From a checkpoint of a small mixture-of-experts model trained on Wikipedia: a shared expert of 64 neurons, 4808 steps.
Below are experts of layer 5 (counted from 0) of a mixture-of-experts language model. Rows are named router (the router's row for the expert), up (a neuron's input weights, with its number), down (a neuron's output weights, with its number) and show model dimensions 144-191. Each number is 128 + 24 x the weight over its row's rms, rounded and kept within 0 to 255. Numbers have three digits each.
Before each expert's rows: a language model's description of what the expert responds to. This comes from a sample of Wikipedia text that the model never trained on.

# expert 45
Description: Noun and number pieces. Nouns, ordinals and word pieces after the, a or their, such as 23rd, sector, topographic, each, overall.
router:137146114146132095146178133120082151104124094146152189101167145134128158161141143134144113122154124144125063107074149090119121093158115157124089
up0:104134157154115119191135117196141137142137133112107166147146144089124114161144111136107119115120112122069106148094137085120087122092112131167154
down0:094130127100145154110081151132077145118119127143160121155121166107113124161102124133126108130123148145158127123138113162111117130129096120095112
up1:091128134157126126120099162119130131176121130100116142136131131149140105127121117149067114143151137129135125174107148133113132099118099094125130
down1:124134115155109128163140129148135143149131119131132094117123134164112102134097112134142137116157133158128160089181147118099131140175120141126099
up2:108108143095135119137147165083138124175169098131101126147170135165115128138104128146145165135100139110156143144105100089086104111110126148150123
down2:174121183114125091123109098155139165122129087112121138135147131149163095144160080143080127130123133179117118123102139119124146116153174080168120
up3:123110132136141127094147100073174124137147160117110146117130114146166149174143105196093088148143168138117105111151139084127091106123133109109123
down3:135118141120092157094176079148162160134098107132132130175097134116103154112128120144159152133109102098133152105159105164139111157155119077125138
up4:147083155145148104107139092135121151092113120129151118157163122123119119138125200129126114123126180113130177090171106130106140168156109195132086
down4:154117133100159096126132126128121100133124112132102160129114122116120137136120169141174089100118082117149142113109132117072157092163210094106137
up5:116151131131128158141126099100105130164128102127115129099180126157150136114153122141108089147151173130103155098106123143132124169105128108107136
down5:111161077130143117091130147148119081141137148155143128131108133140140138112147106148136133120111151096108118160127136149091092114137147148101129
up6:130110149125156112097149076119159154109154153156167120118103100153156150121149074130174141115121150101123113133150148141139126123095142153110137
down6:093090141161160103134133099115135151098120089162145082129152094152128096133106152118121127142130092127130137134139132142173118164120098110141117
up7:148117107163148114114091113115120177142146156140150101151142136153167132132118156125134137117170157123154121142099169130129116116104118137123149
down7:105108143111069112142125121125096112107152137117130121152115103158167161161112142073128154140173104123143106130094128094190111160148104104082167
up8:119149097154108125175162140122126150121127135142101122144102097093119117152153090105126117150117128086162153166092148110066122142175148160096135
down8:164097156133157073120105117090123089106156137119183168113182152139138113120111133120132154107127151140123154145112187150100147173112115143113148
up9:110155123105170120139132113122122153127137137095131083151110088038136121159098151101085103113166139151128079121115129126111158126154119157125127
down9:138171125087114107128123126122098142095137095128152143153125102178117128124149075127141131101141158126111152126074143097092128142135110101108107
up10:137095122135127112143123111106115161137102151132097142132136093111112129104112117135117168127114139163104123161097126121134161127151100100117115
down10:085135146109113069115127113116128130100114097144148160115145096061158092112190106164120138128073149082117126172166169083101148127148120121093135
up11:150132092141113088157153089125153147180148120099100149107153111103149168100135152157180106140143151146101127127077140112115111191088122112118122
down11:134153143116119091125124131116090125089137142105115128105101129172162188147186150180124176131170134181141135140148104088149158093113096128104095
up12:139139117173133178131097135156129135160146138160124123140098137158135163128108114156118155176099072152111183118157107161098145118115140103089137
down12:120086146134075146094124093136147125100154141126130115085157143121117148125130101161106112126114133161121108114127090055120110161176114132120120
up13:086078135120140079173135153100129115176147142149097122130093106187152148120123140126120124165119123119134162163145148123101079147121128123132125
down13:139157175121105105133125116131108088146149153129145095107133124118114142131128123146166136106135136111133147127111155138102108128109112145128120
up14:119088128153150127107126097130132112095156144163113172103057138125115110151180130132126114115095118121129092147126161110146114136129143122112116
down14:132131123116108117133122166100136116114155127109118143172131124151143075129147104147068066117138121139150142139137135118138123110085151112123150
up15:114102085170120101150122132171131147118133117088136108148162132096141123166109114123087116131146172155083135167132131115082136121128141092126103
down15:133121165109097140103132143159112108119101101131112146075143163142114157103123154130161122187135131161105144099141189124115100115145164146121128
up16:141099160112086151159101159120117141152140126139175159118094144136140130119136114157144139093123125064165157125131141106141135160128159135131116
down16:109119160109114108110067111122164189149108089152147136107135139134135144095161143185121127092184129115120130130125151138140082157135147130137150
up17:102130133104184141162149130138105136133081150088088117090113117100139145095116134121135151134144100146097149124169102106081070104134125101123126
down17:166152104109131159143109141093136209117145120122155150160152149163139108166161119205155093117116141122118124176132144112134123093132120136144077
up18:132134143163134144130132141065178137164203148097153120133120104151115108113116165188136124168192149128112106102105167118154111140103108175138101
down18:089136115134110165114133086140117119127132194100105132141104129145157142094089118128153092140156151112143149112083134127149139091113168089128125
up19:115132112107104159139134081156153127126171186149129103132134132142168118131139104139137124157141145131084118197101116108116098115144125110141128
down19:132116102169091144114148141154120130139112151117132092141114138150142157125054146111125131138148146116139167117127129060112147106121117089127140
up20:139102104131156159112108142120112110118142100124065144106150119161165123145146152117107083137143154143114132135112174127106156082216118131114100
down20:092128132136155090107090131093116132110114138148140114131144147085164123116144199149122166083064131098115126124104108123113129120117128138100160
up21:117114113124130138158121159113130152157130148150090123135116102138138114134112132096125106121182126127133111165120122165126097126114123187092111
down21:139094127148113156172125140124111117164126122156096073149110155126088126120127140110088179120164159097130125120147089089133144168118188118168133
up22:112172139161109115116139111145158144098094109115123120142152141102129141145161099098103116141132150140158155146126097081139103116110132086138120
down22:127137124157133152133137184116109129133099147101119116151118153164149095140125169124135161138144080140156131112104087165168141104157149121130124
up23:164119086126107103129143099106106159154141127115137139116102126178140159133132142094131098160124108176122148146125124164129178171112100130140126
down23:155147125112159076111141156094108131123109122106147117126166083127134126157155100144114144136124094169100165139142193116085116114144130103166177
up24:127124131156095121148076065152133139176097116112123128161167123124127144111132099107126113109142141123106104124119080122120137150153162171150138
down24:134132168144139108109185138156123117150143154178146143103149174129104139167148128140109151137148110141120131104135137153114131084152155178151111
up25:120134114114110165104136150134109144132128173093121132114134064111107137155111142132151160107142094122092152103110166141150155164140122135104124
down25:117127137129071110120129126202113137114148174145120130103161119118101125126139134146171156144123128101124116160131174155098137149142187123128119
up26:124109140171114128150110137174151124119128088132067111162163106165147075125092116112125094111165148138125159156121147096106109164132135112141126
down26:138152129085146104173138084106096124130103116157108133106101147129125146084167092150179146136127144132120148133133161119152110136149157145121149
up27:136073104146126143141101118114116176080123160152137150109101131130133124108136160092138108147136125112104138160112109136114129159082116099145117
down27:133145131144193098092156117127101137119137093139189142139137136147129121137112102166123125111115138137170135107066167133132112094131099122092093
up28:158150113138160120106142155135135130126142110098105148109081124154085140124117139122144143136102141130118134145132114137130137130140064106143104
down28:121087138130097107136125094121113136181134160129129082149133099149121104114149158175137119146136181122102143145155145136123161137140119078153109
up29:079103145144114158141123058118121113155109148148148078158092120147141136144122139130127118103144127149111130149151152104106137159164089120096129
down29:122090083112100096094118102144155161152154133102157065135151103147157092157167142155145106119097127147120122119157151091102140093140124159110112
up30:096135167106128136140110126116090111091114105117149104112108106137171139129154095161122123121105135155163161143168100136122131122100090129112151
down30:102144136113149168103138138098150128121114128110115135132086101114140180134109134177129147128105107152116124123142113107119147127122167106099126
up31:128159100151097159140156122092093135170146156113094145129161078116153107134153117074123135101133162133113103141130145096101116131121100158107124
down31:138111110131133129117117084082144050116130118170155116086133126139140152111096157114170126142146129153125149132116093118105130109127130104158181

# expert 42
Description: Infobox Location, and. The word Location after place names in captions, "=" closing article titles, and conjunctions and, or mid-sentence.
router:098119127118118127150128152156139162092134091144114142097130127131131115168129170133132122148145132135161118151079140110130130087124146143102129
up0:087138124118139118135153095108183130165129154116117144144142126097097132125105058075114061138111142102117148136100117131105080145106136132165145
down0:144115124164136132092179124141172151122079136085125152127144167130163152133127141152113155134143146115113118115168106161127148117120120133106165
up1:125120128130160163120125067150098105119126161136113113151136115106172145136144083103145125165124134176112182074142109081124138153133161129137149
down1:120121134152139110112125143075148118079139131173121108104088136176115118143152109132134133161129135106114127069187143142150149113114106134081066
up2:097128137120151119141163130118136093113165153152109128125122122151181161119165160113117140102138169119160141107164093096139144102138120157135111
down2:118141163147144110149108102183178105100118094118192106107122138128149127093090098134136132090115133164098127064105072117153099129153093079078110
up3:116169145150110127140169108134150141167110183125122103129107066187134119108119142162159111129131139102126149131121122113120109073142173129161091
down3:153139086155097115172135076128120105179129145141114155155123125108134083147112119090083088132168103139128098120111118109118166104147104119154140
up4:115108096149129116160124137154150142153114126149080194131092117129132130155174162118134147141150111101152151122122133165140130131117173141112103
down4:126142135102152132130083135117114168172149070173186168183121087141114138132173120133165076157124146093186111147075116130112119102140128180170134
up5:138128179146120176135139120167170141145111131105069120107090117097107172106122114086156116143152131112117139152137119127116105131142115136092116
down5:125119089083115168103153098147120191121125156155124104153112097105098148139159090101083099132135089133132134108118147143142096109120161133134159
up6:101141128125173109115099098122159132144101162088069122124124100169114177118108110138162111133153121122143083189147116113123089136149117121145113
down6:136118167125096154130191139140132092138096113117110087140159115114121146091119090138109136083145192100143159135142101131095112089144144084156134
up7:085119103068119137133088107126070119120128145111106127120121084111145101146116126140116109153138103107143106123141146140107104107135091143184124
down7:155104130102133148103148157109130094112144127112118117099131144131068136162142141140121130123135115115104141147145111129159131085153174159134128
up8:110147116141106174144129089120127148140112097149156124109137065201158106100138084151147107128135162138099107134117152144132069131159107110165126
down8:125136131115126148146116132151152128111108100102097161120165135120133143138125116148166114176146228108100134145105139099126151163121136138132134
up9:133141165139109103155139141133119177107112142155132162161137135096126169118153132158082128158096120115136110132149144117126109139155139123132120
down9:083113152161155094124092131123127175143126089107121106105125075113142131107107061122132168152120148121128118131063114110126151181119122109200101
up10:087147123134144158140112146160179170146143181121160114116084125119132143112122135126159127133137107126091134122133111109110104098082106097088170
down10:139133102081166165148071137124152117117109139149090125149114163139126108116121142156131151147151140076158114101136111085133131161089170133127130
up11:088085131082121138118145135131135168097094116129140096120146109124111074173142122104115149128121148136127131114130146096110157110131128144153146
down11:149099112127166115134164110145057125151118153123185137110116138127142160137080172129115152136100112135123124143127082118153112095165144124085172
up12:119113146136150087110102124164157142155111100152122128122123154111151147105145153129147116143162169113087092146143111121143113129148121147148128
down12:163137120134112146168144135178112121144146141105145131139129111160111133142135107137176136126120163138106110157118126155155129145154085122148101
up13:120117142126120144128116154121114130145113116133103156143088114126185087101069109171092127176112140145100111142118092128107102156072104108117141
down13:073129133118150117111092121107154126134099123139147119140114110120115150131064137182120101145112119145147100126095147083160134162110104113113140
up14:199118149131132129136111150141112172118140109164154170107120119116128099172124168131129106125098115126119112133172144153125147128104116134150124
down14:135103116161134156130103195133144156149077129157128128076149100115128130145122106149106170077132113125106129123092118162137111154102152119119107
up15:125166077095118166113113104109139129117113160132127104158131101117170128130140115101109126170154122149152157136105099102124104148154151119113131
down15:158105107127194129160126144069139094112138112114072150129148168107124119145110111133093134130118127151102111148096074087102135134122142122154115
up16:121163147106129132116166156152132107161134158152166130157131083174155129105128136150107103119135143139137121139140088072108095070131132155126116
down16:151140076131134103141136085084121123147128150159119157142112127118152089144141136067107096135170120149137114138098141131141134072163140147124129
up17:141107110131194120139115097113155122144138141113140163138076120106103094128107090088130109109081109090116145150133156132099156132115187116165138
down17:099101126104145132107116139100122105150123151144104155129158122161156141137167143105200140142142171141107138048115155152141094133146122135103177
up18:128119126131104105117189117151127162174090122139076139167151117097110179140112100155152080115097064144117129161154148096134131140149127156165094
down18:135147131100152161117143122108087122094134168152135144140104144119120163105115134138126136123130115139159175121120079112154164110152129146108103
up19:095155099162167142125102131186123128137165125135116102109084101159061105157099130108093176140178135148076123112118118118116126183117092124109105
down19:091175140115130092116101154116139157156102096127107115119093136118125163083099184140143062127131149102141119161103136167156117178143111098124135
up20:114166156121163121100150151167152105131145127130113100114112146141123162119138132184118159145134131105093158124138098127120165152174096127149141
down20:088166107069131115099110101152113172149123133118133118130094142132143143123147129121196089118111145120140118116146128181153108133126108130120140
up21:132092175144168111139153140139174133163156161146104138120118140089079155125118118159117144094110129117125136154145189115061131198125127090144190
down21:082166113164132108105124078164102129100134118121105138121102127156148130110164124155129141145108155128190136150157161128136114136172110126150132
up22:145128151105167112091129123150108155135151115133153129115133120168102129121098151163164118142113126092150113153173129148100100137128083132092131
down22:108135107133112117119135162116148129138096140116139147121149179113108175103138133144110126098115119164137110094117119144111148110098132117108130
up23:109158143091128148096119129146146129169170129159130088161106089114133121133134109090158138147097114149164118143172124104136103098150108106152145
down23:116127119084114118146143138113117063171121151126154116123097085148126104094105140161109140152099102157163128102146084175120090055105137148143177
up24:140136150139172105156114124137160101119170165140099125134103134151118168128087133143122110072139166115097160113123127096092148157111132117156160
down24:120124132158132129092105078128117116104140160138131098109092124117152140109098095143127142150139154086171100116145169131154134110146080105126106
up25:094144108161160134118133118142145123160122160133088113129127121145118087158103185132136110147102159092089140120153168125168120112151140122135154
down25:102171123119098135107164071069130133170107187130081093134127150153098106121093101131114102155146147120137093129141139114102142104152132114105168
up26:140080144102110133112120098138149147132147091142093116159113122134144187137117139119165107123123137111106106150109143145163136114145132141135132
down26:114155117094113134138098102160132167126114116142144112109124131125103132153100131105146078086130146094129080147119140178173156131148091124108153
up27:106105105132102142116102105143112108141129151133128125146122116155153144111164101120121084124096149137096107143180133118143152131153157123141148
down27:122134142139166127115092133121153126088138150104108128125149084106138118125112127113102159108138133137094118110142113137159096129117112112119071
up28:117116108126125143076181102141164132120135111092152093146174132161144139131085097120143094154118135103190139153085157167143103118142152114161162
down28:163151103147162069156181116113078130120109115103158133176135112114130121115138133151086120104130133134137102101101089145116131136132091163098137
up29:122102121125163116179104126141077168145127164143117115119097175141110132129126113177142146129118149128151132123187163140132141154147137115145135
down29:111133140165152120142100049106090122124141114132115108106173129136135101125131106117137173148116137111125130136078109144107100139151118097197093
up30:102130126150149097178147126091131118106079108138160133134158108179154110118150093154158102136107127106134143141208119141119129112103128142162087
down30:123140126115123097108102153162125160139106109105140114121121138107107138132117165131149082132165143092133095167090126180154109140136119118100161
up31:110147089160154159162085143135080166093107112125124108155105115156125116094124141131134130134161102094157104120135139139115158134067077109158131
down31:120159090097127116127124099146165086156108075077110147141150146136150132145161092121138138188170124121119142148117126099132110157138154140108111

# expert 63
Description: That after similar to. The pronoun "that" in "similar to that of", plus reporting verbs such as found, said, stated, and line breaks.
router:121144140119134137161128124143097158091136077163129131107141142119182114144128149111169129137129090170157128125124119129116132077168153147114079
up0:098120160130129115129099124106151131075133067168146127144168139114101131108107152146102117098179117100165092118115155107145111156093145154157128
down0:120172099087116096073140146108123129168108164122131076135119127125126127146150130096154141128101133143121149150135147097102138079153088156148147
up1:150108124146089141130135102141139144137166117140125116131133140115102116174155120147132163139155094134110170118142121169107139176110092107118122
down1:064131134106106144129112146148177126122151116120181128117126108169120137096156140147106116123113158160128077136130083102141101134173122104090122
up2:147168115141159130120121143129137097118147097115055150164127135101123132140107128157106176111090137112159135115162116073129118122123142178149130
down2:161110115130145117126137156140157118131147140156143090099134123074124150105112072111118142088127176101130109110114138134092124086096137099158163
up3:126159141092153121130129124139079131163135115140106110163128124114148151145129155184115113120118125163147151115130140139087164129142210165097170
down3:146133086119140127136116132145073135192184124110150115167121134157154099131120183106145173137130159169140111125135148165139119112125104140101162
up4:114129118197151156178113119167163126147109121104106153128136101107156137118102126112151138112140115105147102126158135127118178092150174127108105
down4:163167119099162083124143120117101124124091075144126157142110116131141129101153117122166121089142106123131123129104177097128113164162159154081112
up5:164083108111123115091102124109134119148163114122143143134111107130118157131127170136135122135145117151145163092108136107146097134113095145098115
down5:129127156174160159145115145133121125142143130147125145162182138105137135119112113121103105137094125144102153138100131104099160107128159106168144
up6:145155125165133111126108125134103133160177140159094077111117084156118120129138124100134113108095138163123151090115125128102151077136084172101152
down6:165100076126157122088146154094124148142097139106151124135119085122053157119121101114100190129114115135151167129148164122069124112110148116126147
up7:128096125152124139145117118215111112143099100088100109131148110131134178151146161091121146109144079082124117132122137120132196129153112137108113
down7:123131110126197138104050171122130136164116100144091106142153112137113149167118140103108105175111115121143157155130154116100097119191144147106150
up8:175128121128091144119125096192172129133126126128072127136142151068150107098095146123133101157115105158091118131140107120135103126110084126121087
down8:115119083114147156144122131140119102109123142133120103140123161113126156169128122116109134160128180100102150108137129147118096092146095107081111
up9:162092134155115126148100089133104116168122129115129144132123124099126138119155136092134148138157091124138124114151137151109137102112102121116066
down9:117140163103094165114151115138135113093134144151118113124146201126124170102174147139156095125142144102122122107112105154129119143133115074124110
up10:049144136153129093148125134150113168155127152118099143140140144105136153141124144147097112124134144145125143139197063144111179137131136097120140
down10:134125132125128124111148142106102153157118109113166077159108111158096140104159110138133100156152146145150103100103125136153122083167094117120132
up11:149179124144135111155092113122123130141122096146151134144094077134115131167101154132127096104134137139117102151138150139059144141129134128104095
down11:100142148138115134113137103105126116131102083169119132128087105115122110183132114141172112127129155125131157129180146118144110080159149155124142
up12:122144129168146177150079112158149167120107109132100145151140107114163099115106140142145108146125135135138124117194126125077125072121191133119120
down12:141134130100137082134159116109131090115099094128126146127123128140140105126120145136162150147117119131108140121114137108126158117111179152119115
up13:130109146098133068064124125110116130116156132106119107134178100117127085132138135114121152101111166167125121162137130104179147131153130144108153
down13:102135137130109089122146101075096149145139135130097109164113136152115091192141122123113140155159140129138145139113107108143149101133102137169137
up14:114100124163129164151130094129131095082194127101118104116085073161127096131120169133075077120148152156124101129120138115098168175138135134155109
down14:093145154114087156128147065118179140141105142117089108135117092098135120155140107170158116092123106124093115149105143141097106113140111127098123
up15:138100123126134153160102124128145088137132116170176076140128136115102115150131119094140121124165106146093173128116126129087127161149141137144125
down15:100116120119109154090118137118146137139132147116167130105122153155133125060150114165151102137083111181128095152128129094165148139162110094104132
up16:110123137158113109136154103127134123113139087086132121082111133105085114141113099131114178094123156098097106121168096103135144094139167135135125
down16:116178164086081084112128152112143128132146130141157116097092125159132164104155123114170124119160147109148138141091128134162061135099110134084112
up17:131127156120178118111092087146148155128139097130148077139121109133161102106126159122158102173111122118103176128149117109167154112154157142113149
down17:122103157123142142127128115107115125080140135150080113142132110104075086131075128154089140118175127120085134169117150142087144167123150130165171
up18:120112187147090123163131144160113139166097129131092093160146089103161196163129154100096145112138105134102155141161089152126156114090170150086109
down18:168111134070117126133133086082134134136129126098108086140114108135116114140145126125125135179115121154153149089102155106120136079083087141128134
up19:095152135141139143105144091177119154094143128137116138113160118128145114108149090138127139147102165137114115157144140140153144121111126090089080
down19:115108138139117132146113135104105104174165138098131112177146124145124146127139138131134128143180115166127096140107126145116135146125104156145113
up20:133135083163171159161109131123087117137123136105119148123133122096109122143106119173138152105095157100128125106150119094122099135137137162103148
down20:158148098133151123141096128153149092107123140163145128169109070084117146124141094052089125117148155080100153120133165157118123109119148144144114
up21:106143166133070119145146123141101129155110158139095129130142124093127183133110140131121156081101119119131108124141142125123148147142123132126125
down21:136147143090130135083079137117146078187142128117151128135157093120112144153163113094134135114133144110092137105122170109122116119111121142099116
up22:117109145139115123143133150096109120104171105158157159127139114099139124120139088147125115122120109144114147136146102129113094114120123092182124
down22:057126135078110144145166152100164159147183147107121102091109146161100135124125129151096117106123148164189086149151081128115139107121123085137125
up23:177096099133150091148116125148115133129161148186100156142137106080151136143114171131130081122132123152113112097182096119108147117144086128138128
down23:105115092139147132112129150133124098119135136161097135137090179130135124111151136111106141175088115143117094128181098133104147114119150116184138
up24:128085133153133150111097138146132175148110130135132108105121122110131127108143092151137151139157159110134069150155148114089130101133117132128107
down24:070093131131140155155136113141092128155140090129092114210134139170170109146117129136134089163122095088144154129118119157152131100116120066127113
up25:155168143116124116132128097126150098158150126114096142121167139097139109144134109120128113127115171138124152121165156127138142101131161131111106
down25:139122143093148124122129134161094133170127166090126134106108139121177152116121148142167121100150103175118119129143107168148123096138133111130141
up26:145172146100141119151138161138103099129101145109159123107091104106137103123059130131124167102111075141153118128143148132136113088128116107161121
down26:160103159112133113104161149110118120131097145158137123087115121108133167114109118128102135074165091130124116118149113134138144151148106125151126
up27:131067124125135144135097093146139137125131147137126113100093092111143124159093121124130171138080090112134119101179128134139087103078087119153135
down27:126119116099147126127131098065150150149118122143078120157134097151096133142167109157107105154119120108127126140148157100097086084102128166131112
up28:157098100103155131138131137124128147183094144112132102124094106092131098167145148121112162155168107119122135124125130128099124075181086128103096
down28:179098158117117168134132150121172093148113125131119140148108134162118125110146139151133122126112130144135130114109069120147136137166181082131108
up29:113156110097096125135125154156104139134132119149088133111141084130130124145131146086116166120150099087102092110193109147141145141166148112104095
down29:122167141126129092128112097088131128122118109167115148173156130118121084173138144096152136128147142132147145182123156086138126118123125176109131
up30:099149116157148142156112077141127134133106138077097124142136085127152137114094132106120098120143126116174160112151120138092148099134150145114077
down30:160134121139155070119150146149129135126099082134117155126131133126147123132124106114132137096156115114080121108126132118120127124123167136124102
up31:115167122156146160186111083143115137108107157106110109166135103109170128098130115116147083152130155124156156125167110134121148125118154131124104
down31:153123143117139085133150133142123115131107101128107152136135128135145114113122102135153127114126109134079117108100134116130120121147186137123083

# expert 54
Description: Football match and transfers. Scoreline hyphens ("Gabala 1 - 2"), and to/on/for in football transfer and contract sentences, plus sentence-ending periods.
router:146127121127112113134154129131112165109134071132140149119145144135114128183128161121165115102146121125121105100073161134124097089176116151119118
up0:143105174129139119134130134144155136203151154086158129110131121170113109097080130101130116122094111115144156122119117133147175184151176151169131
down0:123107106148166158121128132150142132132095108112159183088144137112147122168124147136149136119159137138125133156122162153129121113134102177139140
up1:067108139123149161125128120114131136156156136121122131114136095134119116066144124123105095123089128099144112119137137118143098119140156082159118
down1:140154117111099144134106144146123090151124114126158141131151108101144160144107131157123109137145145111115129163139105111114121183098121162100165
up2:141142165174039122133086113147118151137149118124141155097147135119202147156111102127144126163115106078156150137162108133128131153128112115103122
down2:118123170125120120165131134115137098111176108184120113131153149124080170136060114119135123122139122125102138098107120126120139147156122119101116
up3:163097094161132169122142145085175115154116123100160147142104126140166097163156147145128091131161123071099135110106126110121098189110113100158170
down3:101144118148132164149127129115118136118062102120147089180103127158137105142152144171105146156139172091131136120136161140146102166126116098111103
up4:127133153125190097132112107156107113163140093133121129157133087108167136141143119118124134122129089137155138106139155153137098174113122128148114
down4:089157125160127116137152162110109141120162172127107154113111119148112104155134094134162142151140147095158090147135113104097105136130125127125135
up5:100128088163104136128185126099154142143166131113094133056112134139075125135104105092101149111112109140099112167152093118135123112127144128112119
down5:109137095123106105105112131203117122161142129101116159145122159137146168118115122135164111149182088137156144115116138120087164134095122158108130
up6:097121138126066122135154137139124120121126126136142135138136143071115142186133161131085155137129141105162084079143129090109109104122143110119122
down6:141107173152157138097145188112137116176128145156127171110136100132104105119096141117087150111170121135149137118073141156157146120114135152149109
up7:148119123119119132146131136123129109104136083094127115142126102139123109208143143137129110131155105088083167109100130122118139123157080104133158
down7:141130081120127123119153115139103107106068154114146120132080139137117102106171142163115131105081132115104141119128149111123131105167141186134146
up8:113119162126154110136175168093162114130123135116179148195123098146154122091110124135098123116107138122078127119101136089171120142198111121111118
down8:079137115139151120136101133139118136091104105109132098168084123143192154161115106119065115109160103136163150118154117107148101132094100126112150
up9:136079132133093152129122111125158137093157112098139123123122118125127138103096158168147106102155141086094149178139101112096122180135129141151112
down9:114146152088113117130170136134132154143120115156163114146096115072178139100127116173110162096141147126147101131115075129101121124136137130114157
up10:151143141142140121099117135096135097147135114162147089158162067110141166113104133112127129093129124148137143143130085126106090147162079160141085
down10:103166119121129061100176106111088156123110114165092116127119138095138110120159130087141162109137135156130101134123095107099146131125143125140156
up11:152143098121165147149127075129123141110149142131138115109162082138171136151104144114139104112156142136135133181110111125117113118126090143128129
down11:140167113087126130113158131144095142081102095167109123083117115125164158102127115096092148143129116129120079122128152134145132102104123131084165
up12:118123140127148125133089120165126119150106099080140114097161127123136142133147138184149116122114121152130145139156145118120109165142119139107115
down12:132125132176067134123143133158135133194112111075163144129142144147157129125126079126093123128125136102089138113106140112130146111102140113109110
up13:136109124125129124117131150137101108115153143137133126135075100127131116163124137101123179124100099157129143138111087101135147107165139125105172
down13:092106144186133101120116103086123116138129113138133149121120149159130095152123153126121124134116106107125111160170135142130118127137140105118144
up14:151085103081112149118164136128138103104115133086066120124155167129116109183120150124133161113158080093101112142153130140137119076188143127160123
down14:097112117129139097151124150118140134122157120142097143121114126139130126102154134101112059151095152118066106122076125144089142129151157146108131
up15:134143147192132134129115108139146122120097118128134126150097105133086126180110103102099138157117117118153109138120150118133137122161096106132091
down15:076138107116146170094105112150146169090120136140099154124112138107116125147050142163117114143103139107124153132134151104157151093146102098141112
up16:127136130110129120109125155114118109132100167094084136101152110119138164139162138151184142114166122105125116144171123129141098154145163096114119
down16:152147097108084160138078150137158141073148122134128098102207123117156147124121071128112080130074175152141129083125146142119173107171111134149101
up17:140128133120149090140148104103122111109128130129098147138125130147122138152103162153149096127133072129121117144111126141071136134128138087169090
down17:115096113078137138145148120134141152080121142116073105143125111127122103100158141112131134135123125092104142127126148165166119105166153102143138
up18:125069131164113136153096136127187146111108123091067114142115114136126120105138160157146140100114094124134136099158122098148118127171131155168093
down18:094120105095149130130103101149123156102132122181117166104110147095094166124191122133110110142135096142144073089149160130117094133119156131138119
up19:158156142091126116122127130173130151085098106109142137144127140132098137153096114071078099122119141165165149146135133147170133176113120089123078
down19:123099122180119095159129107132148129128156080163119145091162132103116127147144143144070147093135098117146155123140110112143129142159128122140123
up20:155098137130126164174137105132127122125157137146112147130173156119162133161144164168119149099176145106118068129109118094129099096146164106136106
down20:067137127143161106125127120106120118164139122142170102069138123099112117133112153103138115132165170159093152155142149148119113148151140164114175
up21:114131175144137113147111141149136086144122115134117119137140108097120104128113126189113142129098101110149132161128149044114098122121125092132135
down21:072144105172128142118128170139136122095120098137173097175142128126141144128106105157146112139111111109118210129139076128135119082126153084133130
up22:141158101118088161114138089137158100147127084086136115142153124106154184153125140147100149112146129133122141130150154134129107185056156154140145
down22:098122094136167149123086125121130078196092172154159137128155141166134151125124102106124143123146127137155156073123118113154167173099127098109136
up23:118135135130126118140136130149107145139101126142113106186139146137168118122166133138137144148162122096107094092137136128121127150130161142156086
down23:121133133117120110149091150176158105117156137148150082108133147176188148125147120172131160150153110123109085121135153157125137157148149145096142
up24:123117128100146128133111107117170127126145120129132108154145152133104111147063137094145102152137128109078140130150101091088128118133169113138144
down24:129138133161116120130076120166141146141141109141123140120190113166117104147078128093135146116080131118135121140101145135102130149113138142103130
up25:120103117125133153095149133119098131118098117115111150144133163127131114134083151149151111081125094088106127147126127111159146139161121141127131
down25:157152132126117091115154134119166110137173124106118145132177106132140158110195128132098123131099134110142090118119109097103091119127149112079146
up26:159110119125136109087114137141130124126116130116147148170096073138092151132113141138138127142173103105141124144126142108119122170133106159123123
down26:138104143081156090105114155115146152144109169173125123119097172190135117158118114128155149132116136150116157138143100134149104112149125128138118
up27:088096117124140116118181172119116135113162120094139149133149127122099103171115132132151121124101143141148154194136145135105151115114141125134141
down27:108116136123144139095151111124173099085121125130137137091117099135144120150138136116131139107080134111089144088075157119133097160139130123107144
up28:129117120131128118143145125116186068167126131122153158103132103132158136152123164097141143122169138100146128154137136128153160151089128128116065
down28:126107136118131121155138128151083154121132147156118138160121124092132149127196107136146090158116120087159101123169140163124162137103144118125157
up29:112104067102145164137186110145147128119153157173128124160129134094127148129130131120126170131148118123107117117123145136149141118114129120166155
down29:135112172135077113108127152108088107129123119140146166121122138115114134160153098129103115128101122133145107145079159169120172128134129135102101
up30:139160101159096108166139143191124144128125142121124124133117170134112167150099094145126141105150143145128136163145138118110141153113107129135117
down30:096141110160143184132139154124131142150173122126139196138159124108159096096113104100111124112130119104153125139141142143158113143122100133131130
up31:106107160100142186114102107115122126123175134104139161139140133128117091129078092094128099118174140143123131162118130090158127076193083155123110
down31:055107134124116144120096127126111103094189094130157134141150158170111127140125097163163149125181101110110140147122162123168080152132173141147096